Experts of a small language model: 18 layers, 72.1M parameters.
Below are experts of layer 11 (counted from 0) of a mixture-of-experts language model. Rows are named router (the router's row for the expert), down (a neuron's output weights, with its number) and show model dimensions 0-255. Each number is 50 + 10 x the weight over its row's rms, rounded and kept within 0 to 99.
Before each expert's rows: a language model's description of what the expert responds to. This comes from a sample of Wikipedia text that the model never trained on.

# expert 3
Description: Determiners inside running text after prepositions, mostly "the", also its, their, his, this, whole; e.g. "in the", "of the".
router:50 53 61 50 46 60 41 59 38 71 59 50 50 55 56 53 51 48 51 46 46 53 50 53 48 45 54 58 53 62 60 49 46 36 53 49 54 41 53 46 63 65 76 57 59 63 47 56 37 49 40 60 61 51 40 53 59 67 31 50 64 48 37 65 61 37 42 47 55 52 51 40 58 38 52 42 40 45 26 31 43 59 63 58 48 40 55 50 31 43 73 48 43 57 43 40 51 32 54 51 61 53 41 39 60 55 61 54 61 57 62 50 49 39 63 38 31 46 57 52 41 36 33 59 45 28 34 61 57 54 40 49 48 48 46 59 76 41 34 55 51 45 60 37 50 49 47 45 48 58 34 59 46 33 54 68 41 61 55 58 56 31 47 36 46 56 43 49 50 63 42 60 55 57 55 42 48 49 43 51 41 57 47 37 52 51 63 63 49 35 52 40 63 55 64 45 62 46 41 44 89 46 60 45 56 54 56 40 47 56 52 58 51 50 59 54 43 58 57 67 53 59 62 55 74 51 67 42 52 55 55 40 71 50 52 59 75 73 58 48 57 59 30 60 56 53 41 44 45 54 50 67 50 37 63 58
down1:48 46 49 57 55 64 42 41 53 39 49 50 50 44 48 69 31 35 46 69 47 54 42 42 42 48 50 50 57 42 28 57 58 49 58 63 57 50 40 51 52 47 48 56 58 57 57 44 56 43 57 49 65 59 60 50 33 26 34 44 72 55 44 65 43 25 32 37 62 55 54 46 51 65 49 52 57 67 62 51 55 33 31 60 38 59 29 62 44 61 63 50 49 45 64 43 59 50 66 52 59 51 61 48 50 40 53 56 42 50 51 38 61 61 55 50 38 34 48 58 46 48 42 61 44 47 40 33 36 46 28 44 47 47 49 50 54 49 49 49 54 55 53 40 65 46 44 43 65 38 43 48 40 32 46 57 65 57 54 50 44 64 59 34 32 47 47 44 50 72 47 60 46 54 47 43 54 57 40 60 62 59 50 36 29 48 28 46 44 63 53 33 44 52 52 59 71 33 38 41 38 66 64 66 40 54 46 53 52 48 52 52 58 46 45 52 62 44 52 48 53 40 34 57 48 77 70 52 29 50 47 63 42 44 68 39 36 53 65 52 59 35 62 45 48 55 57 55 59 49 58 52 31 58 53 67

# expert 58
Description: Category words after a modifier in sports, film and organization names, e.g. NCAA FCS football, Intercontinental Cup, American basketball team.
router:50 62 51 52 52 46 32 59 47 54 35 58 42 47 48 62 43 74 56 61 33 58 53 43 41 50 60 52 52 52 57 43 47 34 42 56 62 31 62 49 53 58 55 49 54 40 44 44 44 50 23 51 53 44 40 57 41 39 36 57 54 32 50 59 65 37 52 35 61 74 46 45 59 46 43 52 47 23 32 49 44 64 39 52 49 49 45 55 34 39 54 29 35 55 42 47 63 41 54 42 51 55 33 33 64 58 61 62 58 65 47 56 50 42 61 27 41 48 57 60 44 49 39 45 38 49 49 56 67 51 48 46 45 42 39 52 67 47 47 53 46 42 62 51 64 50 49 32 48 61 47 56 45 41 62 52 55 52 57 58 52 35 52 49 50 37 46 43 73 54 48 56 51 56 52 45 54 52 45 54 27 58 38 51 34 63 52 74 49 51 54 32 50 62 65 53 58 58 33 28 59 43 60 50 72 39 54 46 37 51 62 62 52 49 52 53 44 65 63 56 57 51 59 52 55 58 62 31 52 56 70 43 72 54 58 46 55 72 51 44 50 61 38 62 55 56 47 46 55 55 70 48 35 60 72 58
down1:42 64 55 55 59 56 36 51 56 64 43 50 45 51 64 55 70 61 44 60 54 51 54 59 58 45 56 43 45 45 49 49 54 35 43 70 42 52 46 47 45 61 51 47 42 39 52 48 48 45 43 61 40 50 41 37 52 67 62 36 67 53 41 55 31 37 69 35 49 53 43 43 44 58 33 41 51 63 59 63 49 65 50 48 41 38 41 50 32 51 45 54 47 39 60 57 52 86 60 42 45 55 57 57 47 29 54 54 51 51 65 48 66 75 44 61 42 41 63 45 39 43 54 51 41 36 59 48 49 46 49 46 45 41 54 43 47 49 60 65 57 22 33 57 54 62 48 49 58 40 62 58 43 30 45 40 30 38 62 54 40 59 39 56 59 66 62 50 39 70 53 50 49 68 44 50 47 43 58 45 49 52 42 48 65 42 46 52 46 59 36 53 52 71 47 46 46 45 42 47 51 46 52 38 49 42 55 59 50 36 59 25 45 42 54 44 43 27 55 39 60 57 42 56 34 43 42 54 64 53 69 38 61 53 39 65 68 47 55 59 67 50 25 66 56 52 66 45 46 43 35 60 41 34 47 53

# expert 63
Description: Tokens opening a new line or cell: list dashes under "Notable people", table pipes, and capital The or His starting titles or sentences.
router:49 57 53 53 46 55 51 57 46 51 50 54 30 49 56 59 48 47 67 52 44 49 56 47 46 38 54 44 56 48 37 43 45 55 44 38 53 29 55 38 62 60 50 65 59 52 51 56 52 45 47 62 59 46 45 54 62 68 42 59 74 36 37 53 51 35 53 54 65 51 74 57 57 36 50 68 41 52 33 31 41 52 50 54 53 34 49 44 38 39 68 49 41 57 49 32 49 47 71 47 64 41 40 55 72 62 54 57 51 56 60 51 39 43 52 49 34 31 54 58 43 47 38 51 50 39 25 54 59 29 47 53 49 37 51 50 56 47 38 56 35 39 51 29 45 58 41 49 40 48 33 50 53 29 47 60 36 55 53 47 69 39 31 41 59 42 48 54 52 53 43 58 51 57 57 47 36 55 29 46 51 54 50 36 51 54 51 58 43 51 50 49 62 51 53 40 39 43 33 45 74 46 52 40 55 51 51 32 38 57 66 67 38 47 36 51 47 56 50 59 74 63 55 54 58 71 57 41 67 58 56 43 57 47 57 35 55 59 72 44 60 57 26 60 69 41 44 42 37 49 53 68 38 40 54 56
down0:39 49 64 42 54 48 50 56 44 52 55 44 59 39 53 62 44 64 42 62 33 43 35 50 68 42 76 39 51 49 31 62 70 32 52 51 52 54 44 55 33 41 53 25 59 43 36 60 48 42 63 70 55 42 44 61 78 51 39 46 43 60 48 69 51 45 58 48 39 45 58 48 55 56 72 37 40 58 49 51 29 36 81 46 53 48 43 52 48 44 43 40 34 43 36 59 46 49 48 40 56 44 55 55 60 47 45 55 50 62 53 65 46 45 42 66 41 52 32 71 44 40 42 47 51 55 54 55 36 56 47 44 64 59 38 49 40 47 54 44 67 35 42 47 49 39 51 60 55 59 56 36 48 41 49 43 61 53 48 54 41 41 60 45 43 36 29 66 40 43 38 49 35 38 58 45 45 34 48 35 46 63 44 47 44 26 54 52 59 50 41 50 59 43 47 53 67 70 42 60 44 48 48 40 47 57 28 49 57 36 54 57 53 50 58 54 49 62 40 41 61 57 60 72 46 48 47 43 45 60 41 53 45 60 54 33 61 53 28 43 51 53 52 30 44 60 55 66 49 45 53 52 44 40 40 48